python train.py --n_layer=9 --d_model=192 --n_experts=256 --experts_per_token=6 --d_expert=64 --d_shared_expert=64 --activation="swiglu" --moe_layers=[0, 2, 4, 6, 8] --router_score="sigmoid" --normalize_top_k=false --routed_scale=0.816 --balance_loss=0.011 --balance_bias=false --init_std_router=0.0142 --lr_router=0.000316 --vocab_size=32768 --norm="rmsnorm" --norm_eps=1e-06 --tie_embeddings=false --optimizer="muon_variant" --lr=0.00764 --beta1=0.93 --grad_clip=0.5 --batch_tokens=65536 --seq_len=512 --train_tokens=524800000 --steps=8008 --dataset="wikipedia_en"
Below are experts of layer 4 (counted from 0) of a mixture-of-experts language model. Rows are named gate (a neuron's input weights, with its number), up (a neuron's input weights, with its number) and show model dimensions 0-191. Each number is 200 + 40 x the weight over its row's rms, rounded and kept within 0 to 999.
Before each expert's rows: "mostly gets" lists some tokens that are sent to it at least half of the time. This comes from a sample of Wikipedia text that the model never trained on.

# expert 166
mostly gets: " Ver", " von", " Berlin", "″E", " Hel", " der"
gate0,202,169,195,257,151,213,186,243,153,102,246,229,161,173,185,218,241,203,161,180,183,195,235,176,154,251,217,195,237,201,200,144,218,236,254,109,257,220,189,179,208,210,157,229,133,236,190,180,164,194,226,245,230,184,243,225,232,186,192,177,280,133,158,171,225,263,234,266,137,190,153,197,190,146,169,198,194,355,294,238,236,170,181,163,141,184,223,142,199,224,196,244,212,165,208,292,231,162,233,187,138,303,186,236,192,191,241,259,197,157,229,234,237,132,256,171,241,238,196,239,239,190,243,222,174,162,177,159,177,196,216,208,209,182,198,108,313,196,207,221,221,181,184,207,201,229,198,210,260,237,227,228,249,180,251,242,254,199,232,220,160,260,183,231,189,197,177,234,174,228,207,184,191,141,270,130,208,159,121,187,171,160,252,173,180,212,218,222,221,263,195,209
up0,206,199,182,171,181,201,173,159,166,134,202,197,210,234,199,130,222,210,218,161,191,201,157,170,195,199,207,126,264,178,207,165,207,201,197,224,250,159,198,238,218,268,190,169,122,126,245,178,165,238,206,253,250,206,230,159,254,156,173,144,238,176,207,177,193,226,268,159,189,259,202,212,162,173,190,211,235,288,286,158,173,181,247,252,132,199,218,181,208,131,186,244,193,91,171,214,182,272,266,196,186,283,195,200,200,184,162,195,152,192,275,192,315,164,195,213,197,166,236,206,137,237,159,140,171,153,215,165,189,202,181,210,185,194,198,134,280,176,202,202,181,146,182,198,176,265,180,214,210,273,173,181,236,213,231,308,169,273,192,216,205,244,132,237,204,201,182,159,192,159,180,266,213,228,272,174,180,240,230,259,181,263,191,121,193,267,198,145,223,159,228,274

# expert 26
mostly gets: " Khan", " Singh", " Shah", " Kh", " Ahmed", "ş"
gate5,197,208,206,210,147,219,248,181,141,254,219,177,216,165,187,284,206,182,126,202,205,139,178,139,154,139,152,202,232,186,210,210,233,218,207,199,236,197,244,253,238,211,194,211,226,235,222,146,164,185,251,96,196,208,127,173,209,222,185,250,220,210,177,259,157,247,192,209,195,229,127,216,258,219,260,234,228,260,189,198,144,263,189,159,128,229,239,216,254,196,252,264,217,84,237,215,216,219,252,203,169,197,167,150,228,202,204,226,183,233,174,216,248,263,201,254,146,250,215,264,174,252,163,218,207,261,178,245,305,199,192,248,221,231,135,193,174,245,202,227,267,188,202,226,206,174,218,89,170,216,105,173,194,163,213,193,215,177,218,187,190,270,218,221,274,212,180,208,198,179,201,74,254,154,175,225,183,147,250,202,237,234,264,185,133,210,156,219,162,180,202,170
up5,219,177,165,195,207,232,231,196,132,203,143,205,196,171,198,131,185,180,183,236,257,247,167,195,173,205,229,177,126,217,142,232,196,159,153,280,188,208,216,176,181,224,239,188,146,195,263,185,205,196,120,201,244,183,272,149,178,215,205,183,156,271,200,163,190,98,250,207,258,158,204,260,197,165,231,170,121,170,261,217,269,274,251,273,200,149,201,177,169,198,161,180,133,193,168,202,271,175,131,169,163,243,165,201,221,162,174,224,254,209,136,135,149,183,233,173,222,220,179,123,174,203,218,186,205,174,204,171,119,266,247,90,172,172,268,163,224,233,271,214,164,242,200,203,223,158,187,235,263,237,215,238,227,240,195,189,191,242,234,248,173,158,242,182,142,148,159,252,208,269,166,233,229,249,176,193,207,201,163,169,180,255,208,192,164,174,175,273,206,293,235,185

# expert 228
mostly gets: " season", " set", " series", " election", " episode", " round"
gate0,184,252,249,294,201,201,199,127,225,172,205,88,163,229,203,109,202,232,168,165,181,191,214,187,171,238,181,216,213,234,241,238,76,201,177,170,155,240,178,154,202,243,155,191,209,140,225,124,107,231,214,236,186,224,181,177,193,183,183,221,193,220,136,197,241,226,207,249,204,140,198,180,159,216,246,207,231,177,219,202,192,194,256,187,110,206,231,177,190,201,210,279,231,156,231,197,88,188,279,233,165,231,192,252,147,193,145,211,146,249,176,291,181,254,209,183,174,223,247,257,214,211,252,189,159,176,105,218,191,166,206,183,173,200,241,226,198,191,246,178,183,133,172,209,194,259,209,141,216,216,192,205,160,165,219,119,173,151,192,120,238,212,220,183,215,214,212,207,219,205,261,231,233,178,192,199,215,167,256,152,219,260,241,190,135,229,87,227,234,214,133,167
up0,228,228,186,206,172,170,202,169,157,128,149,196,146,174,175,160,93,211,242,144,173,148,216,190,144,180,153,235,246,193,140,198,137,254,144,204,160,221,219,263,204,235,177,243,241,223,172,156,212,168,211,170,256,223,190,202,257,158,191,132,226,193,194,185,332,206,223,225,213,162,213,155,170,213,188,197,158,210,245,182,179,191,213,133,182,147,257,179,166,153,135,223,275,131,199,160,161,178,214,238,201,136,136,233,168,188,186,201,138,209,197,216,187,149,189,170,141,207,179,250,128,196,181,171,109,207,182,211,170,221,203,207,185,194,190,192,156,218,119,186,157,172,216,204,206,226,290,122,216,255,181,257,191,145,289,127,188,147,166,203,265,205,178,201,180,210,202,203,311,188,262,151,231,256,143,214,190,189,259,130,249,246,186,169,146,169,164,209,232,205,173,180

# expert 12
mostly gets: "h", "ä", " Kh", " h", "ö", "ł"
gate6,187,175,226,148,192,195,199,168,184,269,199,194,209,186,228,218,138,163,216,246,223,258,169,150,249,194,203,275,220,193,186,214,240,150,170,211,184,245,197,217,220,120,239,196,262,216,232,174,206,244,262,192,157,219,171,272,239,215,208,156,197,197,200,184,184,145,247,203,226,189,186,245,202,167,244,291,241,200,203,209,242,246,200,193,145,147,183,224,178,272,191,222,207,172,223,248,193,184,206,279,250,145,246,201,215,177,197,144,146,165,226,192,242,175,155,257,193,230,206,239,232,136,216,247,192,166,115,180,241,115,135,204,124,121,207,121,104,231,173,217,169,183,221,200,211,117,212,240,207,218,201,238,229,278,242,230,142,157,232,151,320,211,178,166,180,172,224,224,170,235,109,165,244,199,145,276,257,226,220,166,229,224,199,124,163,142,197,218,251,261,245,198
up6,132,109,202,171,219,238,242,160,249,171,130,141,225,162,238,215,199,139,227,272,228,224,225,133,173,173,183,238,209,156,179,253,223,194,175,206,189,159,222,187,237,138,171,294,175,149,285,257,139,180,200,230,230,275,167,192,213,182,177,203,108,236,142,155,144,190,245,177,152,162,200,273,165,197,204,256,231,227,199,163,241,201,167,167,255,175,124,238,203,178,290,182,142,220,224,209,227,220,277,227,157,185,235,199,152,152,220,241,146,212,241,210,169,163,181,271,190,174,218,237,148,163,242,184,214,149,114,140,216,156,185,155,219,173,195,147,194,216,207,223,174,214,182,144,170,187,179,222,151,234,217,210,206,212,258,258,154,197,246,236,288,225,243,130,214,191,209,176,219,226,149,218,254,174,128,190,243,198,199,186,132,270,222,137,193,149,163,216,215,215,180,159

# expert 167
mostly gets: " ship", " ships", " Navy", " fishing", " cargo", " Lt"
gate1,225,159,207,177,218,203,208,141,200,239,183,210,190,226,277,232,216,152,218,244,194,233,229,155,164,122,285,191,210,111,228,241,263,186,130,222,187,214,201,256,186,201,85,216,176,202,210,222,220,203,206,177,217,224,257,177,232,222,176,188,147,179,152,299,128,168,232,149,259,189,185,278,226,229,197,196,244,260,291,239,237,285,188,195,202,152,197,215,273,104,166,147,186,188,169,212,218,127,256,158,128,125,141,151,189,147,154,175,246,234,187,168,230,189,214,175,139,176,169,220,274,226,239,205,214,154,203,202,157,234,209,95,246,257,255,204,122,157,211,254,197,208,234,204,221,166,237,238,219,201,202,190,276,193,132,205,199,225,181,201,196,207,174,178,202,194,206,210,238,255,209,198,155,237,214,231,204,125,198,201,224,229,166,178,198,250,135,151,165,214,243,212
up1,216,223,222,226,183,240,225,233,199,192,273,237,190,223,206,253,151,228,182,122,222,220,163,182,202,165,217,168,161,248,247,168,229,175,212,217,176,179,192,150,218,146,156,231,190,179,240,198,181,241,171,150,227,176,211,209,228,179,209,173,190,141,249,181,209,183,249,230,223,185,167,166,222,111,207,272,185,169,164,162,282,207,277,188,242,170,216,217,148,235,192,185,170,183,240,194,148,231,176,202,175,145,246,252,180,165,244,248,143,140,320,128,247,194,158,173,93,172,193,166,143,218,166,211,168,204,180,145,222,196,211,167,198,232,218,130,181,232,188,256,206,196,277,171,227,285,166,237,148,199,170,187,184,198,228,273,273,226,194,182,222,182,255,212,181,201,196,122,217,155,313,249,218,256,243,211,153,191,271,191,266,145,275,273,296,198,210,201,220,155,192,256

# expert 204
mostly gets: " in", " In", "In", " during", " at", " within"
gate1,200,184,167,260,176,203,194,181,215,232,134,294,216,215,218,155,216,235,202,231,225,262,182,215,134,198,174,154,159,104,211,222,246,123,176,298,165,153,193,205,140,242,170,154,179,187,186,148,151,234,217,252,167,269,146,204,250,159,170,216,193,218,197,171,202,255,199,184,170,193,188,159,186,237,190,234,217,209,216,173,141,249,181,202,195,225,223,207,246,171,206,255,188,169,217,219,266,207,150,187,179,229,255,170,156,208,160,259,233,195,178,205,241,181,160,130,154,220,243,195,75,269,225,198,178,207,173,116,159,189,214,187,166,199,168,157,224,201,222,309,173,128,159,218,159,198,157,178,250,241,130,144,228,238,132,183,196,186,172,184,237,184,281,254,232,144,195,230,213,170,164,261,176,184,290,194,267,187,163,225,196,196,224,115,245,159,242,227,142,275,188,227
up1,214,133,217,226,240,297,162,170,221,218,300,187,195,207,162,173,191,194,140,217,172,133,174,109,178,241,202,178,214,156,204,219,168,221,152,196,250,210,134,212,164,139,209,163,158,175,233,249,198,261,236,219,155,179,181,223,155,135,218,188,148,224,213,228,139,166,257,204,193,157,312,275,185,205,173,140,259,218,164,210,152,216,256,222,171,271,224,210,194,286,214,144,194,225,194,243,217,263,173,208,186,225,111,173,197,185,153,252,182,265,154,234,182,146,216,151,167,210,203,201,177,245,164,205,202,221,181,159,163,193,176,205,231,172,212,69,154,200,156,233,216,139,211,177,183,148,234,174,152,156,264,212,158,190,177,227,135,172,149,175,180,210,169,224,182,257,155,178,275,225,193,152,277,180,186,227,212,199,232,110,183,181,234,207,140,145,148,175,147,216,201,201

# expert 135
mostly gets: " Award", " Best", " Championship", " win", " won", " Cup"
gate0,223,247,210,195,213,232,198,138,223,172,166,234,158,183,112,212,240,224,186,198,164,178,188,233,106,197,187,184,259,211,193,184,129,150,242,155,179,150,177,250,149,207,204,253,155,235,288,163,171,192,196,191,163,157,193,147,140,267,239,180,165,196,208,243,179,234,249,187,224,216,252,198,260,201,204,259,188,161,212,203,200,178,162,165,100,177,161,170,258,216,157,152,150,172,180,216,261,164,225,202,212,209,171,228,184,280,209,146,215,179,190,174,145,218,222,221,212,281,204,143,221,198,199,159,195,257,144,148,205,243,89,131,192,196,225,248,210,271,245,248,213,219,243,156,170,262,196,204,214,169,148,165,233,203,218,191,173,159,218,260,237,252,172,236,301,181,169,211,175,198,246,249,215,248,171,241,246,234,213,205,110,179,162,144,143,159,182,124,198,310,156,192
up0,216,226,174,208,243,180,161,186,224,218,233,219,252,198,147,157,178,194,210,258,98,196,227,143,165,227,157,230,209,207,144,154,190,161,184,133,167,218,185,188,142,144,259,196,197,186,276,144,115,244,195,210,219,159,196,214,159,243,136,202,141,232,211,273,222,218,195,207,158,162,215,227,228,323,172,200,159,185,221,100,184,206,181,220,176,190,215,213,192,240,169,196,222,96,242,188,201,212,226,243,238,282,191,203,212,203,186,158,232,213,223,181,177,242,206,128,225,236,243,133,238,185,208,114,245,183,177,180,170,222,214,181,197,177,180,211,189,294,221,168,130,257,312,214,210,163,192,159,209,185,243,118,213,196,286,222,181,141,196,230,232,157,165,226,307,221,146,214,227,131,160,187,228,166,197,224,197,196,155,245,171,163,188,165,139,178,251,136,165,188,177,159

# expert 16
mostly gets: "nik", "ová", "sson", "ič", "ova", "ö"
gate0,229,217,121,170,165,284,258,213,182,196,201,224,238,237,133,186,173,155,224,264,127,171,166,190,175,192,209,206,210,209,238,262,241,184,140,233,213,228,222,200,182,266,271,251,216,198,233,238,176,184,225,216,239,177,186,229,214,222,164,220,247,231,189,167,200,183,234,184,168,227,214,258,212,85,174,128,165,245,158,125,229,281,222,174,190,214,206,143,204,112,216,228,197,197,184,250,242,164,247,259,235,191,289,190,200,188,188,287,217,222,174,150,173,168,199,161,199,159,199,194,162,112,229,134,268,229,155,204,143,203,232,196,224,287,207,245,202,167,227,196,150,302,172,247,190,232,161,233,191,157,238,236,227,138,186,183,200,187,297,262,275,240,174,252,167,202,274,180,170,258,225,210,255,177,230,210,214,224,143,224,218,185,238,161,215,221,235,255,218,224,135,229
up0,191,189,108,174,179,292,203,223,155,173,202,236,189,204,212,169,209,129,210,211,167,163,228,205,129,186,151,209,209,187,240,201,227,176,167,240,194,188,230,212,161,248,264,210,245,158,158,227,191,121,205,153,255,130,207,250,277,222,122,253,174,185,201,147,153,180,165,157,178,227,136,226,175,164,231,175,211,203,163,143,186,299,231,226,181,263,197,153,218,180,221,157,261,206,217,190,167,165,265,167,239,222,266,185,171,177,187,207,248,172,178,209,237,200,224,167,223,158,207,131,165,171,185,83,221,216,119,183,169,161,263,183,233,300,186,212,177,174,199,193,186,296,230,214,129,155,125,264,265,162,255,178,206,164,215,177,139,218,220,270,237,234,217,207,176,158,168,248,199,223,271,234,232,209,211,171,224,201,225,252,270,173,209,159,219,296,222,241,212,229,201,186

# expert 129
mostly gets: " Hong", " Wang", " Fei", " Chang", " Sor", " Nan"
gate0,164,160,190,164,211,233,256,169,207,171,205,138,153,166,198,171,141,209,251,218,203,223,221,198,196,169,196,201,175,189,194,265,178,271,248,181,157,251,281,209,128,193,196,237,146,171,232,232,243,137,208,239,215,99,299,246,200,173,110,240,227,178,241,230,284,156,177,200,171,204,151,172,178,194,180,255,192,219,194,196,142,158,158,230,201,274,261,173,190,148,162,218,193,193,210,198,172,274,196,174,223,208,139,199,176,214,191,237,283,274,153,135,172,193,133,242,223,243,271,297,212,216,197,257,220,179,167,235,224,212,251,214,95,250,226,154,217,171,249,263,188,228,172,215,195,222,198,222,195,133,200,197,210,192,236,173,179,136,185,236,181,209,228,219,175,175,241,275,202,164,195,187,257,269,188,136,188,177,181,192,135,154,162,190,162,245,154,238,283,261,252,207
up0,297,240,203,238,206,238,141,145,210,273,190,201,185,120,153,166,171,140,222,224,242,167,237,195,213,222,219,175,237,129,164,172,211,239,206,226,187,151,160,208,219,119,150,214,213,192,180,258,231,229,226,235,207,143,230,146,201,105,245,217,192,210,188,237,243,203,252,158,239,222,214,282,178,169,156,184,170,204,130,142,162,160,245,172,135,229,209,164,153,175,180,185,154,122,182,235,199,247,234,134,269,210,210,186,165,145,221,168,289,155,165,216,167,221,198,242,110,268,184,282,201,280,202,207,198,180,166,223,196,229,246,177,182,224,290,247,176,192,181,270,131,222,206,155,194,151,242,182,202,203,165,154,230,166,277,137,214,232,227,240,233,231,233,228,227,254,181,228,245,234,195,150,205,190,216,204,177,106,216,165,193,190,160,226,251,142,156,251,193,174,163,215

# expert 1
mostly gets: "9", "8", "0", "6", "7", "5"
gate3,196,219,143,185,177,178,209,129,256,177,205,182,186,194,216,249,200,199,201,248,220,229,159,241,213,149,225,210,197,228,243,181,221,210,177,86,199,275,172,173,132,167,156,217,179,164,266,151,210,218,200,165,248,200,214,146,230,254,191,156,126,229,223,209,177,221,156,142,193,245,249,129,194,231,285,208,250,212,134,245,167,234,228,164,216,220,246,188,226,307,133,221,206,175,181,191,179,206,169,279,149,244,165,225,152,166,258,162,221,184,161,197,237,204,157,236,143,251,175,292,205,183,233,249,175,156,195,196,159,193,257,241,198,274,190,211,139,231,226,208,266,202,215,208,180,235,247,218,175,200,231,158,107,211,122,210,179,175,237,254,144,186,251,116,109,226,228,227,129,233,180,178,184,159,207,205,226,220,164,215,226,93,200,190,151,212,243,212,275,199,205,254
up3,185,203,139,206,123,148,199,156,316,181,171,199,196,178,225,260,170,213,197,249,243,238,182,208,230,130,184,225,188,191,206,159,237,194,162,90,185,228,199,169,124,199,155,238,178,178,277,191,198,193,212,183,246,207,178,155,246,270,209,141,157,229,218,138,205,206,146,177,180,277,206,138,209,207,258,280,257,230,176,233,153,180,216,148,180,209,202,188,203,307,108,236,187,145,161,190,185,197,176,300,165,214,208,233,189,184,231,192,243,185,136,203,184,226,179,268,179,218,149,294,233,155,246,210,159,195,224,225,155,177,219,208,207,259,215,191,189,216,205,200,267,226,208,227,172,199,192,193,175,210,188,181,93,195,130,222,226,199,192,257,176,207,235,164,147,211,188,246,111,273,215,183,161,166,228,199,210,203,159,243,180,95,181,226,183,220,252,227,292,149,186,195

# expert 29
mostly gets: "1", "2", "   ", "3", " Car", " Alpha"
gate3,260,212,105,252,168,149,284,186,223,234,227,241,261,273,168,214,105,129,153,179,177,175,240,287,183,162,246,145,200,187,197,130,215,245,188,218,167,198,264,137,222,213,215,227,104,227,233,199,218,200,174,213,224,236,264,213,185,289,182,217,158,238,241,267,145,157,248,178,171,188,212,213,241,232,180,195,207,187,265,211,162,179,213,195,247,207,213,159,240,224,196,176,225,244,206,228,174,221,199,163,183,219,254,262,211,249,203,209,235,252,257,140,159,165,251,291,312,184,175,198,185,214,193,178,227,231,257,240,235,190,176,275,154,179,248,220,222,217,203,144,157,191,201,281,165,194,151,188,290,223,190,166,226,149,235,220,185,216,232,222,212,225,240,190,210,148,200,233,211,211,121,229,197,203,181,178,235,204,227,111,240,166,200,256,176,163,185,192,239,246,287,228
up3,174,228,214,156,158,150,141,212,273,239,197,149,94,243,191,208,172,151,210,185,176,186,228,173,217,138,294,218,193,218,219,218,203,285,244,200,194,203,229,165,194,264,165,188,209,179,120,238,207,159,214,253,248,203,172,222,203,194,193,186,251,137,227,184,202,227,248,245,203,215,180,151,210,105,136,221,212,210,250,203,137,171,207,217,185,226,215,297,198,233,169,214,199,180,233,229,211,158,170,304,153,245,219,139,197,227,160,211,258,186,258,212,216,193,213,231,275,131,225,250,199,265,231,199,151,237,198,193,211,194,185,220,119,197,246,181,148,215,111,169,161,247,158,244,219,155,220,216,157,262,202,275,159,195,243,149,234,201,196,200,170,195,139,263,161,216,161,136,150,251,208,280,198,259,179,172,188,190,246,196,88,201,117,197,206,193,238,185,137,225,219,218

# expert 211
mostly gets: "ai", "ō", " Hong", " Ban", "aku", " Li"
gate0,278,187,164,303,227,165,189,174,250,206,155,180,310,270,249,149,194,196,238,169,240,152,281,149,179,172,189,112,171,187,215,237,177,215,222,228,194,203,162,185,210,166,149,193,119,223,152,223,163,193,170,236,218,166,279,232,188,223,234,211,170,188,180,199,215,158,201,219,206,225,247,164,208,144,215,228,142,222,246,265,209,211,183,182,196,225,240,202,168,164,230,239,237,219,288,156,161,215,215,173,143,244,169,189,167,224,225,209,155,244,331,127,221,215,278,196,216,226,221,292,228,251,198,252,194,155,252,178,181,233,149,197,138,188,218,219,140,111,206,218,148,193,189,235,173,250,198,298,181,227,190,215,189,221,227,173,198,222,115,146,181,269,193,247,182,154,270,215,247,195,252,149,147,232,244,223,228,174,198,188,200,209,232,149,123,199,213,207,205,219,220,188
up0,285,156,202,256,180,158,227,218,192,136,217,151,237,215,209,134,240,265,178,218,197,194,231,174,170,175,225,185,188,173,231,221,138,244,241,111,223,270,233,175,236,213,183,162,215,159,163,224,219,231,188,198,149,186,256,188,225,193,232,207,167,177,161,190,243,219,164,201,193,176,223,160,185,157,228,153,200,144,206,217,245,219,225,161,187,218,222,188,146,218,133,206,197,194,285,185,158,212,185,193,230,273,157,163,177,246,143,220,185,217,248,166,174,230,226,206,172,186,178,270,270,233,218,210,103,167,312,145,225,204,158,169,175,182,282,187,206,144,234,193,183,182,256,260,139,235,239,304,182,255,233,136,210,234,196,193,227,155,148,172,188,281,190,248,187,151,292,212,267,267,216,194,169,139,241,232,187,237,190,139,276,107,194,205,200,118,209,206,213,207,239,145